From a checkpoint of a small mixture-of-experts model trained on Wikipedia: 88.4M parameters, 64 xIELU neurons an expert.
Below are experts of layer 5 (counted from 0) of a mixture-of-experts language model. Rows are named router (the router's row for the expert) and show model dimensions 0-255. Each number is 50 + 15 x the weight over its row's rms, rounded and kept within 0 to 99.
After each expert's rows: "comes after" lists some tokens at least twice as common just before its tokens as in all text. This comes from a sample of Wikipedia text that the model never trained on. Tokens count by the router's weight.

# expert 65
router:39 53 62 57 56 49 50 12 86 59 83 49 45 46 37 60 37 67 46 67 41 39 67 53 63 71 53 60 46 47 41 82 39 43 53 33 43 32 55 46 32 70 63 53 55 57 22 78 51 67 58 72 16 43 52 52 60 40 42 63 58 53 51 51 49 68 41 30 45 33 31 75 25 37 41 48 71 60 75 34 58 42 46 45 57 56 46 27 18 50 42 38 51 54 52 71 55 49 59 73 45 23 26 61 60 51 25 42 81 71 59 11 55 58 48 47 53 34 27 36 62 50 47 52 30 70 69 62 61 16 79 32 62 66 67 81 42 55 24 46 44 59 57 44 52 37 60 50 48 43 49 61 35 26 41 45 37 20 23 44 63 50 52 45 32 44 64 39 58 56 57 45 66 53 42 76 71 64 66 67 63 39 49 59 49 74 24 34 38 59 31 49 58 46 61 75 35 29 28 48 58 64 32 70 53 43 47 52 29 36 19 67 44 62 49 46 37 29 71 61 41 57 21 63 49 70 45 75 53 57 43 44 55 46 27 41 45 51 20 47 32 20 83 70 67 54 57 43 42 50 56 63 57 72 34 43
comes after: "\n", " he", " =", " it", " who", " which"

# expert 115
router:64 40 49 43 42 56 49 51 46 47 43 47 49 35 42 74 71 58 62 61 49 25 29 66 57 73 41 63 40 58 67 62 29 44 13 39 61 34 65 49 34 65 54 72 71 62 23 63 79 43 54 73 31 67 52 35 50 54 38 38 15 47 38 64 53 39 72 45 33 49 72 80 75 41 59 52 65 61 64 55 41 47 62 58 34 48 19 28 28 37 61 83 40 49 27 61 67 68 65 47 51 38 66 60 39 31 63 40 44 73 34 47 65 52 38 51 68 58 15 64 58 71 47 56 56 46 64 80 48 62 49 53 56 37 47 48 34 51 73 53 35 69 52 64 54 49 44 56 44 35 57 43 54 70 31 42 31 63 37 46 48 51 59 79 67 37 35 61 39 83 32 56 48 48 72 44 37 40 48 31 38 52 45 10 34 48 16 24 30 61 46 17 67 43 50 43 78 50 70 71 61 73 25 72 45 24 74 55 64 63 53 42 46 59 55 54 42 37 69 65 64 32 60 27 53 71 57 32 48 45 64 53 32 60 61 41 61 27 32 59 71 41 62 28 22 23 66 50 56 53 59 63 56 44 24 45
comes after: " the", " United", " New", ",", " in", " of"

# expert 11
router:55 44 42 76 65 61 43 49 41 75 42 60 60 21 54 41 50 52 15 60 48 52 53 68 40 55 48 42 39 33 33 61 77 61 72 52 65 59 44 59 56 50 65 79 35 67 83 44 20 58 38 41 25 23 68 31 39 57 56 51 50 49 59 45 74 12 50 65 39 42 62 45 61 63 33 83 58 59 44 39 29 77 30 75 48 62 48 81 14 60 49 78 57 45 59 62 56 43 53 45 50 31 37 31 57 31 47 64 76 53 53 45 27 58 51 35 52 35 63 56 64 46 20 65 68 74 62 49 25 56 69 63 30 14 63 35 79 38 32 43 34 61 46 57 61 73 60 31 40 38 54 37 60 31 47 23 83 47 42 43 11 74 49 28 49 88 32 41 59 28 51 43 59 55 44 53 65 56 49 61 38 56 67 57 52 60 37 55 53 28 79 45 52 52 27 46 61 62 48 46 60 58 47 37 56 57 46 29 43 56 70 35 30 53 45 59 59 25 33 43 27 53 48 77 76 58 40 61 61 39 43 40 60 34 48 51 32 34 39 65 68 71 40 43 44 53 41 43 72 43 27 65 47 55 44 64
comes after: " to", " of", " and", " for", " in", " not"

# expert 55
router:44 30 42 59 59 42 49 72 44 47 44 60 42 56 48 75 44 42 59 50 65 29 75 39 61 44 27 73 45 59 41 64 52 66 60 43 65 53 54 56 55 69 67 82 47 48 57 53 63 66 37 80 54 51 30 49 21 55 28 50 43 57 74 43 31 55 34 40 60 51 59 56 41 34 52 27 31 63 23 61 45 34 55 52 50 53 43 31 52 30 76 26 32 59 55 46 36 24 64 62 69 65 13 49 35 36 43 17 54 24 58 56 37 76 74 63 34 52 76 40 29 41 80 61 69 25 43 34 56 35 41 54 37 54 66 49 27 39 35 59 44 54 47 69 71 61 60 61 34 52 58 46 36 52 56 23 71 86 46 66 35 45 30 69 26 45 32 51 54 57 74 58 70 19 74 48 49 36 39 79 50 46 57 48 67 32 27 66 80 49 48 46 32 34 30 55 60 36 69 54 67 74 77 39 73 70 30 43 21 53 43 55 54 30 34 34 71 36 43 52 37 56 24 58 38 62 43 55 55 39 61 47 56 47 17 25 73 40 55 60 49 45 61 39 66 34 46 35 67 50 59 38 14 56 46 73
comes after: " ", "2", " in", "1", ",", " November"

# expert 4
router:66 52 81 63 40 62 46 41 80 39 51 60 71 46 34 63 56 26 69 34 39 56 50 82 33 31 32 44 62 83 45 71 80 46 63 43 68 53 54 26 76 25 70 45 19 50 29 69 53 72 41 32 72 50 52 46 27 43 67 41 43 38 58 17 48 37 51 42 60 48 59 33 33 56 55 61 41 62 20 42 50 30 67 33 53 52 68 68 30 67 28 29 48 40 67 57 59 56 54 27 45 48 54 70 58 14 71 67 75 50 27 34 75 36 27 50 43 66 49 59 59 53 58 63 39 16 70 35 59 35 32 61 51 34 52 36 40 64 62 45 53 46 54 40 48 64 44 37 37 46 63 61 46 32 51 78 66 61 60 69 24 54 67 64 57 82 43 56 55 52 43 39 42 66 68 20 68 68 67 40 38 39 52 55 56 32 58 35 33 51 48 71 64 32 63 31 66 62 52 62 73 48 46 56 24 32 74 94 43 46 60 60 49 33 63 27 57 56 26 54 38 33 44 24 49 50 54 43 66 48 67 42 47 50 53 47 33 68 52 50 46 48 27 45 18 39 56 37 25 45 43 44 32 41 67 47
comes after: "1", "0", "2", "9", "8", "7"

# expert 99
router:37 37 55 38 55 44 45 69 52 45 66 51 49 38 90 43 36 35 44 73 31 22 36 45 61 56 49 13 31 62 64 38 56 52 67 85 65 64 60 43 37 39 68 59 33 39 52 36 53 42 42 32 40 62 19 68 56 56 67 28 67 32 41 66 37 69 32 47 42 36 31 41 45 40 59 39 43 69 56 59 63 44 64 46 56 85 76 40 56 50 53 52 58 53 62 62 24 56 42 63 38 30 62 36 52 58 41 25 76 54 43 81 45 57 24 58 60 39 70 29 50 67 66 62 54 43 82 38 75 58 44 53 34 60 57 51 42 31 25 45 38 48 53 31 43 57 40 64 53 59 39 56 55 47 42 82 77 18 48 39 60 42 23 20 60 32 64 55 73 52 55 39 48 23 45 50 60 57 43 47 17 33 31 74 48 48 63 61 68 39 71 27 42 52 65 23 35 54 56 30 43 63 43 40 53 63 44 52 65 59 53 34 39 50 41 67 54 55 38 72 79 68 70 73 47 45 85 36 46 52 19 57 44 43 54 51 20 75 61 52 51 72 23 40 41 75 66 33 74 53 41 41 40 73 70 40
comes after: ":", "-", " |", ",", " \"", " of"

# expert 97
router:45 58 77 38 41 49 72 57 34 35 39 63 23 85 50 44 35 62 61 69 68 48 58 53 42 45 45 65 67 48 33 32 61 41 77 46 48 65 61 24 73 58 60 56 39 41 42 63 49 32 47 60 39 48 48 62 35 63 61 57 49 42 56 57 27 44 41 36 42 46 66 52 85 62 42 62 55 32 66 38 43 28 53 31 60 38 80 39 56 26 34 35 28 80 35 74 69 54 58 31 58 62 41 28 28 55 40 72 70 72 47 36 47 80 48 72 67 50 57 50 64 40 59 54 73 51 49 28 51 46 63 41 32 62 51 55 30 27 53 40 72 62 72 57 68 44 27 55 71 67 36 43 68 67 36 31 68 68 43 69 34 60 29 57 27 31 67 76 59 61 83 63 51 31 67 34 46 45 47 35 33 40 47 79 54 52 35 69 42 56 43 35 32 62 31 28 46 52 45 65 39 72 41 39 52 41 71 39 71 59 54 54 55 28 70 59 75 40 38 27 39 37 32 52 54 48 49 64 45 65 71 58 48 41 21 55 46 58 35 52 37 81 54 27 30 13 70 38 38 63 55 48 03 39 35 67
comes after: "9", "1", "2", "0", " ", "8"

# expert 10
router:46 52 51 51 41 39 32 67 33 58 46 38 44 51 72 50 40 50 45 76 66 48 31 49 51 47 42 66 65 49 31 35 75 41 43 86 68 44 70 43 67 32 41 54 60 44 47 53 50 31 69 58 51 20 38 61 51 51 66 48 50 40 59 32 52 51 68 50 32 35 65 79 42 68 31 33 56 91 49 57 61 23 55 74 19 44 35 54 39 64 59 46 53 49 71 22 45 50 60 43 57 43 41 60 52 73 67 60 62 45 41 18 40 59 53 38 51 68 56 37 59 24 38 57 21 80 15 41 44 27 78 36 55 56 30 30 43 63 40 63 58 26 22 40 63 54 28 40 65 65 51 44 60 26 38 45 41 67 65 28 58 54 65 58 65 73 43 73 48 47 47 34 45 71 27 64 61 77 59 66 56 38 59 55 46 53 49 51 38 53 55 68 82 62 58 69 43 24 46 61 47 59 44 38 40 49 53 51 40 52 35 58 30 66 32 47 41 40 69 56 12 50 50 55 52 78 35 73 35 45 72 38 66 55 46 56 48 93 47 55 30 51 34 20 87 59 19 58 76 39 45 59 84 40 37 56
comes after: ".", "\n", ",", ").", " that", "\"."

# expert 119
router:45 42 50 70 50 50 55 47 55 48 46 71 59 53 61 65 58 57 36 28 52 63 27 48 67 08 52 64 55 47 63 63 32 69 40 39 34 60 37 53 58 62 59 42 34 55 17 53 38 60 43 78 60 41 25 42 35 49 28 50 69 58 71 63 48 53 59 92 31 49 68 42 58 65 68 31 12 49 60 76 56 52 55 38 60 37 66 24 44 63 59 63 55 40 51 68 71 66 39 35 40 49 60 25 52 37 62 61 32 43 44 26 65 51 29 52 61 61 75 68 72 52 39 43 55 22 23 54 43 45 36 18 72 50 38 54 54 45 45 53 57 57 58 58 56 54 64 55 36 40 42 35 80 92 38 81 45 50 55 57 46 33 61 15 67 70 48 52 32 83 59 43 46 40 52 48 46 61 44 42 54 26 34 28 70 75 44 66 75 33 48 57 21 34 39 70 62 53 58 37 59 33 56 61 53 51 52 68 25 17 51 46 41 36 56 46 40 51 73 78 69 68 54 17 48 12 48 18 50 59 45 55 45 49 68 40 57 46 76 49 39 57 51 42 44 41 81 56 45 51 36 32 29 75 44 44
comes after: " the", " The", " National", "s", "The", " Primary"

# expert 118
router:72 52 68 44 59 87 61 34 53 46 36 67 62 63 55 34 69 51 62 49 48 53 67 38 31 33 53 58 48 45 19 67 50 33 49 41 40 47 19 10 71 22 70 48 43 51 21 50 63 63 30 19 57 46 53 55 35 30 97 49 67 38 66 40 52 64 40 51 66 29 52 57 30 66 45 53 57 68 47 62 47 45 48 36 53 38 43 53 69 49 16 51 41 51 77 55 71 32 57 31 58 63 45 57 45 39 46 66 66 30 74 25 64 40 65 46 25 59 35 64 71 41 29 38 62 40 61 21 68 70 50 47 78 39 45 32 75 66 53 43 63 33 63 25 66 43 62 59 28 41 51 57 65 49 50 57 73 47 43 29 61 68 67 50 53 56 72 50 70 71 37 32 49 46 25 23 74 51 71 27 37 57 54 49 52 38 55 40 62 36 48 77 46 29 76 35 43 61 36 67 52 30 16 34 32 28 77 54 72 27 51 38 26 49 61 43 33 63 50 65 42 42 48 51 41 60 56 43 74 65 65 28 71 56 48 57 57 48 43 63 64 37 54 47 54 65 51 67 48 47 30 48 53 35 19 37
comes after: "1", "0", "2", "8", "9", "7"

# expert 70
router:90 40 27 25 49 44 37 58 32 71 51 56 30 52 70 20 38 31 72 73 58 37 64 69 50 26 32 29 28 54 67 18 53 60 42 44 53 54 76 62 31 61 40 52 42 29 58 49 39 37 20 43 74 57 59 49 45 57 66 76 61 50 50 26 52 55 52 37 57 71 76 58 55 35 58 62 43 57 48 60 72 73 72 46 75 59 38 56 39 68 56 48 59 33 63 51 38 54 49 35 34 29 57 71 53 52 39 44 85 38 45 58 67 42 47 31 62 42 23 54 61 41 53 43 58 42 45 81 31 40 35 60 27 36 46 35 24 64 35 57 46 60 79 63 37 16 56 54 58 43 36 24 22 36 82 65 69 47 60 60 60 41 48 75 54 30 45 62 47 38 38 58 53 46 49 45 78 50 66 51 57 49 54 43 58 81 55 43 76 29 78 45 38 50 53 45 48 21 30 35 45 67 56 24 37 33 43 48 50 61 45 47 26 40 46 79 75 46 31 60 46 27 67 59 49 26 46 68 58 37 22 88 60 64 42 65 66 49 44 45 37 47 28 38 36 66 53 57 59 57 45 56 68 34 48 71
comes after: "\n", " U", " non", " C", " O", " ("

# expert 101
router:80 57 45 45 61 57 52 50 61 66 41 53 49 67 66 46 65 58 44 64 25 52 32 44 59 34 50 59 64 51 47 19 69 55 67 43 60 53 50 35 68 64 59 41 60 17 76 62 54 39 44 63 46 73 60 62 73 55 70 68 34 67 62 75 37 52 62 23 72 50 53 53 51 50 74 56 66 68 48 26 64 69 69 43 37 64 55 32 52 28 51 55 22 49 39 35 31 44 53 40 56 65 43 61 52 52 26 62 39 67 35 47 62 30 54 60 40 39 59 42 71 40 44 62 64 60 48 58 50 51 42 59 51 90 90 48 54 47 48 41 48 60 16 58 72 18 23 60 40 67 71 43 60 55 61 28 84 43 34 87 18 68 28 20 35 44 66 67 11 61 59 59 63 30 65 18 68 26 42 65 41 43 31 53 36 60 45 35 72 45 38 39 25 49 37 38 45 46 27 55 53 63 53 47 32 36 64 64 60 77 70 47 24 53 50 37 57 50 41 18 63 63 40 40 65 47 65 41 62 61 59 67 42 40 41 32 72 57 57 40 70 54 71 32 35 56 32 40 60 58 58 57 23 42 49 32
comes after: "|", " ", "2", "-", "1", "==="

# expert 13
router:63 65 29 31 50 14 54 85 30 73 65 68 68 58 41 55 34 47 33 58 50 23 58 54 56 41 50 70 48 36 43 48 47 78 52 43 60 45 45 50 68 29 64 56 45 29 19 39 47 48 73 33 51 63 55 46 45 64 56 58 68 49 40 60 64 39 47 63 53 52 28 60 59 23 70 39 18 54 41 35 55 68 33 29 27 71 54 64 65 46 65 41 49 50 72 59 39 59 30 54 62 43 23 74 27 47 58 21 52 58 27 60 64 63 55 46 59 47 19 45 74 33 55 45 51 61 58 64 41 31 72 30 42 26 29 41 59 22 62 46 54 67 31 58 59 25 49 50 41 55 54 24 61 56 73 41 66 47 31 64 43 59 62 34 33 43 15 17 47 29 54 39 71 61 50 74 41 25 67 26 35 63 66 68 71 34 58 53 76 57 59 61 77 44 54 66 51 40 23 29 26 57 79 43 83 69 40 53 53 42 45 43 26 60 31 28 37 60 40 55 65 51 68 38 52 47 79 47 59 32 44 42 67 46 38 58 60 58 75 50 64 36 52 61 34 77 47 41 57 44 58 68 46 42 48 23
comes after: " \"", "-", " (", " the", " a", "==="

# expert 76
router:61 41 34 30 38 44 50 47 60 41 75 63 49 56 69 49 38 42 27 72 53 52 29 57 66 51 28 74 17 28 43 37 21 51 33 59 76 39 49 46 57 46 30 48 64 35 59 56 59 30 45 33 40 83 65 72 66 61 59 54 73 48 30 70 67 81 66 34 37 53 47 43 45 32 35 51 73 31 57 35 57 26 55 50 52 41 49 35 73 36 52 51 31 42 70 38 58 69 22 52 38 44 45 35 52 32 74 27 27 52 26 43 61 39 17 30 68 65 36 52 61 61 29 08 56 70 62 49 45 51 30 28 55 70 40 34 46 37 51 53 35 39 57 25 42 32 56 86 61 35 57 72 58 56 59 49 54 70 46 68 43 51 53 78 25 55 34 66 42 44 66 60 68 27 37 49 72 50 52 35 34 43 49 63 43 43 82 23 74 50 59 59 70 37 86 61 46 35 45 61 37 54 50 35 63 34 59 61 58 73 53 67 62 69 28 52 40 73 30 64 37 30 77 39 29 45 45 38 62 40 53 59 43 61 47 61 43 67 56 60 57 71 43 36 55 40 59 35 87 40 66 49 53 28 56 46
comes after: " (", " |", ":", ",", ";", "-"

# expert 94
router:37 42 58 31 48 49 55 44 64 85 44 48 39 68 53 54 76 55 49 46 58 52 58 45 39 82 74 71 71 45 51 39 52 81 48 55 51 62 69 46 64 58 66 36 58 46 51 50 49 60 71 62 33 43 60 53 44 71 70 58 26 74 35 61 49 42 61 60 20 35 41 41 57 45 30 37 66 59 84 44 45 32 62 68 51 59 40 64 78 43 54 56 66 57 23 36 42 25 69 54 72 56 41 42 80 39 55 40 39 52 65 32 35 61 28 42 61 40 61 27 28 56 40 62 55 45 43 68 41 53 56 43 33 48 56 28 54 66 62 55 39 35 56 25 60 47 39 54 45 53 28 67 46 35 40 41 59 53 44 46 42 30 20 50 52 33 50 45 63 40 61 41 46 56 38 33 29 42 24 79 56 47 21 74 36 35 22 54 49 67 75 44 61 88 50 63 30 72 74 69 66 62 23 21 63 55 55 55 75 71 48 43 63 23 59 90 40 25 44 46 39 69 16 43 36 33 34 70 39 47 34 50 60 71 41 55 36 52 29 44 62 33 86 72 62 22 45 44 24 47 55 49 42 54 27 33
comes after: " he", " He", ".", " to", " and", " she"

# expert 109
router:61 55 37 51 53 45 40 82 24 50 59 60 31 67 48 71 67 34 50 70 57 65 41 59 66 53 52 66 49 60 51 34 31 52 38 33 36 52 63 70 30 54 37 83 52 65 24 38 51 25 46 78 32 57 46 47 59 70 50 30 43 45 27 81 70 49 77 58 28 44 34 43 75 40 60 50 59 36 53 61 58 58 73 58 61 22 69 40 47 60 66 57 50 37 45 57 31 61 49 62 28 61 49 34 56 17 66 20 66 63 53 21 59 55 54 43 22 64 41 45 42 34 44 75 71 52 79 50 73 43 43 62 69 46 26 36 36 44 59 53 26 38 71 41 40 50 27 47 74 38 54 68 35 40 41 45 45 16 71 73 16 46 11 36 50 42 70 57 44 57 24 65 33 67 39 47 44 36 28 51 38 35 26 48 44 47 37 37 70 80 56 25 56 68 54 19 28 24 60 43 45 54 60 39 53 57 55 58 78 63 22 44 62 31 63 61 43 77 41 44 58 74 62 49 48 77 27 72 56 49 33 37 61 48 64 52 47 46 71 56 60 57 48 36 31 47 60 42 55 51 36 55 43 45 42 65
comes after: ",", " |", "-", ":", " by", " and"

# expert 125
router:55 52 68 80 54 70 39 58 51 56 56 56 59 54 63 42 83 38 54 50 39 35 22 60 48 40 42 48 65 48 30 36 44 57 49 73 28 69 33 68 40 39 46 46 63 63 46 28 43 54 58 32 51 52 70 63 28 28 45 25 24 52 59 42 30 40 52 73 26 38 33 37 48 66 66 73 51 47 53 74 42 56 68 51 45 22 36 57 49 62 58 55 50 68 43 58 34 35 42 42 23 47 54 27 67 44 87 53 74 68 51 59 46 51 38 28 83 64 61 47 73 41 38 53 66 82 40 58 65 55 55 50 49 63 49 60 34 30 26 46 40 52 41 30 66 65 76 55 71 28 55 30 71 51 27 61 66 29 56 43 34 65 62 10 42 55 47 64 35 77 32 33 35 44 42 92 50 50 09 56 35 56 43 64 41 71 82 51 66 33 56 56 38 46 42 64 38 36 43 38 44 21 35 66 48 67 68 59 59 40 37 63 54 70 27 58 68 20 52 67 59 52 71 81 62 68 63 23 32 54 49 41 45 56 42 70 45 46 63 33 64 43 30 20 57 51 61 41 51 53 49 43 37 62 30 60
comes after: "-", " |", "|", "\n", "==", "==="

# expert 6
router:36 41 42 53 54 42 63 65 49 57 26 44 41 50 40 56 79 36 70 63 51 37 37 29 89 60 51 60 72 64 42 56 66 48 36 54 67 23 19 28 43 41 36 34 46 35 64 43 62 56 52 67 46 31 57 65 39 46 37 54 67 35 61 27 49 42 25 61 65 41 58 34 52 33 57 48 54 43 36 63 65 58 09 51 61 49 57 65 52 25 27 51 53 26 63 51 30 62 38 66 36 43 13 80 58 47 36 36 30 39 36 86 31 48 66 54 41 83 53 62 28 52 50 62 43 26 25 47 33 50 41 59 51 36 56 29 30 36 48 39 36 52 32 58 41 28 62 52 53 42 37 50 73 39 22 32 62 51 37 32 55 43 53 52 46 81 42 61 48 40 63 33 28 71 35 27 26 65 59 51 47 66 55 38 75 69 45 43 78 60 65 40 66 38 64 56 48 52 47 62 73 24 49 72 49 53 46 45 71 63 41 59 56 29 48 50 65 72 40 48 29 62 59 47 62 67 48 42 84 66 59 41 61 64 51 75 82 57 06 65 50 30 56 66 80 44 29 76 32 62 62 45 34 62 56 52
comes after: " |", ":", ";", " /", " on", " Set"

# expert 53
router:61 38 38 46 53 66 56 56 76 63 41 61 65 45 55 48 68 45 44 43 37 64 63 06 64 45 79 45 48 33 36 82 46 49 37 41 35 29 79 46 52 71 15 45 63 22 18 46 35 38 42 55 50 34 60 53 74 49 44 63 63 54 52 56 35 57 34 54 44 40 38 61 62 27 35 47 55 51 39 77 65 52 35 26 25 39 70 57 34 48 51 46 56 51 30 33 40 77 27 45 71 29 62 26 41 54 35 48 64 31 30 28 58 72 64 50 26 64 65 29 38 66 43 37 26 53 70 35 55 52 26 67 61 40 49 64 52 87 35 46 61 52 52 65 55 40 55 57 57 45 21 36 65 30 44 41 51 52 60 67 54 10 58 52 68 44 30 57 56 61 67 24 55 40 35 50 60 66 53 39 38 35 48 62 63 74 59 72 74 55 71 51 37 24 41 23 57 64 48 51 42 60 55 18 63 27 72 56 64 38 28 30 49 27 48 46 52 62 41 46 36 66 45 54 58 84 41 42 50 69 54 42 76 76 42 60 34 54 47 73 69 65 74 65 64 34 44 60 50 62 57 25 65 72 27 47
comes after: " ", "1", "2", " (", "3", "4"

# expert 106
router:59 40 49 31 55 60 48 37 73 63 45 31 42 31 39 34 64 48 47 55 59 53 55 57 56 89 44 35 46 56 56 42 58 37 47 66 69 37 55 23 54 22 59 52 66 53 67 35 40 52 62 35 39 56 58 44 34 37 41 81 31 30 59 73 69 33 41 33 52 53 81 30 23 37 53 28 52 37 43 35 54 75 86 30 56 46 36 69 68 43 47 72 76 35 37 53 21 37 25 64 46 55 58 48 53 22 43 61 36 43 56 42 30 37 68 58 46 64 37 44 24 73 52 41 36 26 68 38 77 30 50 35 56 44 36 55 68 56 42 61 46 35 47 41 56 29 57 66 72 63 31 62 43 37 53 56 47 80 27 47 52 60 37 70 28 52 41 80 31 36 44 34 52 46 37 73 50 32 38 44 46 34 30 57 76 79 62 34 50 55 71 47 74 66 56 58 70 36 48 37 54 42 72 77 43 27 68 34 65 34 53 62 62 68 82 67 39 36 66 29 40 72 48 66 51 34 29 43 41 74 43 71 25 29 47 60 47 32 28 58 73 43 81 71 41 39 25 47 48 54 40 63 61 61 47 60
comes after: " |", " ", "0", ";", "1", "3"

# expert 24
router:63 37 41 81 49 52 72 27 64 36 47 63 56 52 25 21 25 56 78 61 69 69 80 24 53 44 48 61 59 52 58 20 64 36 73 60 62 45 57 28 35 42 37 55 24 31 45 59 56 58 57 73 43 81 32 45 42 44 46 46 55 38 44 34 33 35 27 48 68 56 60 38 52 29 38 81 83 63 53 46 41 26 49 48 39 33 54 42 44 45 33 53 40 77 60 81 55 58 20 41 58 46 36 32 37 53 41 58 63 71 58 48 36 45 81 58 56 53 45 42 53 38 28 47 51 48 50 51 72 43 68 49 34 44 61 72 30 61 44 57 72 59 60 37 70 46 66 43 53 58 55 45 40 48 65 68 73 67 42 47 30 73 67 46 41 65 52 29 61 55 74 53 47 28 61 45 34 71 43 39 29 25 45 53 40 54 41 80 83 48 20 50 58 32 65 37 24 89 38 67 75 31 36 72 52 32 51 40 57 48 30 68 52 53 63 44 74 34 66 41 49 35 20 38 44 64 49 49 25 78 38 27 64 46 48 56 58 44 35 60 47 66 48 62 79 46 62 37 40 46 87 48 52 31 57 45
comes after: "0", "9", "1", "2", " (", "8"

# expert 63
router:45 40 37 44 55 50 51 34 66 49 38 56 59 44 50 42 54 54 65 43 43 46 28 19 33 67 56 39 48 21 51 72 39 45 38 56 69 49 73 51 30 21 31 48 71 65 62 39 53 52 56 84 48 62 26 77 61 59 30 39 37 65 16 53 41 69 26 72 50 43 74 26 72 32 55 57 68 18 52 19 46 79 62 54 46 35 34 30 47 60 55 37 78 66 49 53 77 65 54 54 36 41 38 44 70 58 28 54 42 68 77 42 51 25 75 76 50 58 54 61 37 55 62 26 44 49 36 77 60 76 49 49 47 57 74 54 22 54 63 37 52 70 45 51 41 10 56 56 59 48 59 31 50 41 47 62 82 37 76 62 69 64 45 62 37 32 43 44 23 59 57 75 33 30 25 58 68 44 56 55 60 69 40 51 42 68 73 43 36 68 43 34 42 56 32 41 61 27 56 77 49 40 73 42 35 29 41 35 54 43 49 44 40 60 54 69 47 76 59 46 56 46 49 41 58 76 44 44 63 33 39 80 41 62 51 56 46 94 25 60 56 77 50 49 43 45 39 31 43 54 65 57 36 51 55 65
comes after: " |", "′", ":", ",", "4", "5"

# expert 93
router:68 46 46 66 54 80 41 72 62 53 63 51 59 47 36 53 52 69 56 64 61 49 76 69 37 32 65 51 51 54 72 24 52 49 35 36 50 41 39 27 44 64 44 44 51 39 27 48 35 25 50 74 69 44 51 40 42 34 70 74 33 47 54 26 68 71 33 60 52 47 62 88 44 50 31 41 62 48 62 19 53 65 64 57 42 19 41 47 56 60 51 52 45 64 34 52 38 41 25 78 73 84 56 47 43 46 46 48 35 63 45 57 25 77 35 59 47 30 58 77 31 58 56 35 63 51 26 71 28 66 68 43 58 61 45 77 63 27 38 34 61 54 55 67 64 50 47 41 44 32 36 67 55 43 31 21 62 76 52 60 24 60 26 24 71 21 32 40 72 37 51 38 51 48 35 73 25 39 52 69 44 57 30 46 22 60 54 49 39 77 52 41 42 66 44 51 61 63 61 45 55 57 49 30 43 79 62 45 67 29 36 54 37 32 64 31 61 41 19 29 41 37 44 51 40 50 52 54 53 31 70 22 73 49 68 63 57 73 59 56 64 71 50 69 35 71 56 47 55 48 61 17 57 48 42 15
comes after: "\n", ".", " |", ")", ").", "=="

# expert 12
router:75 50 38 45 64 65 42 28 38 45 31 48 55 75 64 40 61 45 66 40 51 56 54 34 56 46 47 50 74 62 59 29 50 61 66 33 58 66 45 43 59 64 54 52 33 36 17 60 37 35 63 75 55 51 20 69 22 44 52 61 33 78 74 46 46 31 72 51 64 61 29 57 74 83 55 73 64 89 41 52 55 44 40 68 25 37 37 55 65 53 37 43 34 47 29 51 39 23 45 60 42 29 50 58 60 58 21 72 45 67 27 29 39 21 62 54 23 52 75 10 73 52 34 54 48 56 55 36 36 74 55 50 69 54 50 38 56 35 59 23 12 68 30 32 55 57 33 49 24 50 43 70 46 43 66 36 55 68 59 56 56 54 72 35 54 59 53 69 65 62 63 53 43 55 75 60 70 69 25 57 27 67 43 69 70 39 54 42 59 79 46 42 37 30 30 29 45 60 40 35 50 22 77 54 59 59 58 49 60 58 67 58 67 64 46 59 55 39 51 33 24 37 57 72 61 46 36 70 38 42 45 71 59 46 46 49 53 39 36 32 36 56 67 66 28 28 67 52 51 57 73 63 52 61 26 47
comes after: " ", "\n", " |", "–", "|", "1"

# expert 2
router:35 63 40 57 43 39 47 30 40 49 55 44 44 45 35 82 48 67 44 31 24 41 58 53 46 38 27 61 63 62 65 48 61 57 56 18 28 66 43 38 68 66 30 40 53 38 42 59 44 28 58 46 79 43 35 43 29 38 44 57 35 45 67 36 77 43 70 47 66 53 72 69 67 86 48 36 64 66 21 25 62 45 59 47 51 42 52 46 30 36 74 62 57 41 46 37 56 27 45 56 52 54 73 69 53 63 57 50 44 65 35 25 46 67 67 69 61 48 45 74 46 47 58 68 34 54 37 51 13 47 42 68 41 62 56 41 39 84 49 53 60 67 67 44 35 61 46 35 62 49 39 18 48 57 31 48 69 28 37 63 36 58 67 39 37 35 53 55 60 40 35 31 43 69 65 23 35 48 41 79 49 53 76 61 54 54 52 23 60 44 39 39 33 29 45 42 26 38 30 69 57 82 55 56 73 49 66 63 38 76 48 68 50 52 60 56 57 28 26 41 57 60 16 33 67 60 70 31 66 52 34 58 69 15 56 26 62 69 43 65 30 85 29 54 38 69 46 53 29 57 83 64 62 65 31 57
comes after: "\n", "   ", " ==", "Note", " ===", "       "

# expert 89
router:41 65 43 64 50 65 48 49 43 37 18 36 48 36 49 41 84 36 68 64 55 40 46 72 16 66 65 38 34 69 54 35 23 39 52 55 54 68 78 62 45 53 35 44 27 76 28 27 72 34 37 82 53 48 53 49 44 53 40 37 55 51 29 49 69 41 51 63 41 75 57 47 59 67 80 38 54 52 50 52 54 54 26 68 57 14 61 26 69 42 53 62 57 61 34 72 56 38 65 66 33 72 48 26 55 23 63 65 39 74 25 21 65 68 52 54 47 57 66 66 51 58 62 42 41 18 67 65 42 62 27 61 36 34 46 48 75 64 58 69 81 68 61 25 40 66 43 36 46 34 37 46 50 64 21 48 63 45 53 36 45 30 43 55 46 62 48 80 57 52 63 61 54 63 52 45 52 33 57 78 36 48 70 34 42 52 29 44 62 36 56 34 54 39 47 52 43 39 68 69 41 59 32 57 46 61 45 61 17 45 58 54 52 24 63 57 60 39 39 24 34 58 48 33 32 51 39 57 54 72 36 49 26 30 74 32 81 37 75 54 81 57 52 16 40 61 62 61 59 42 62 62 44 79 65 51
comes after: " of", " in", " the", ",", " to", " by"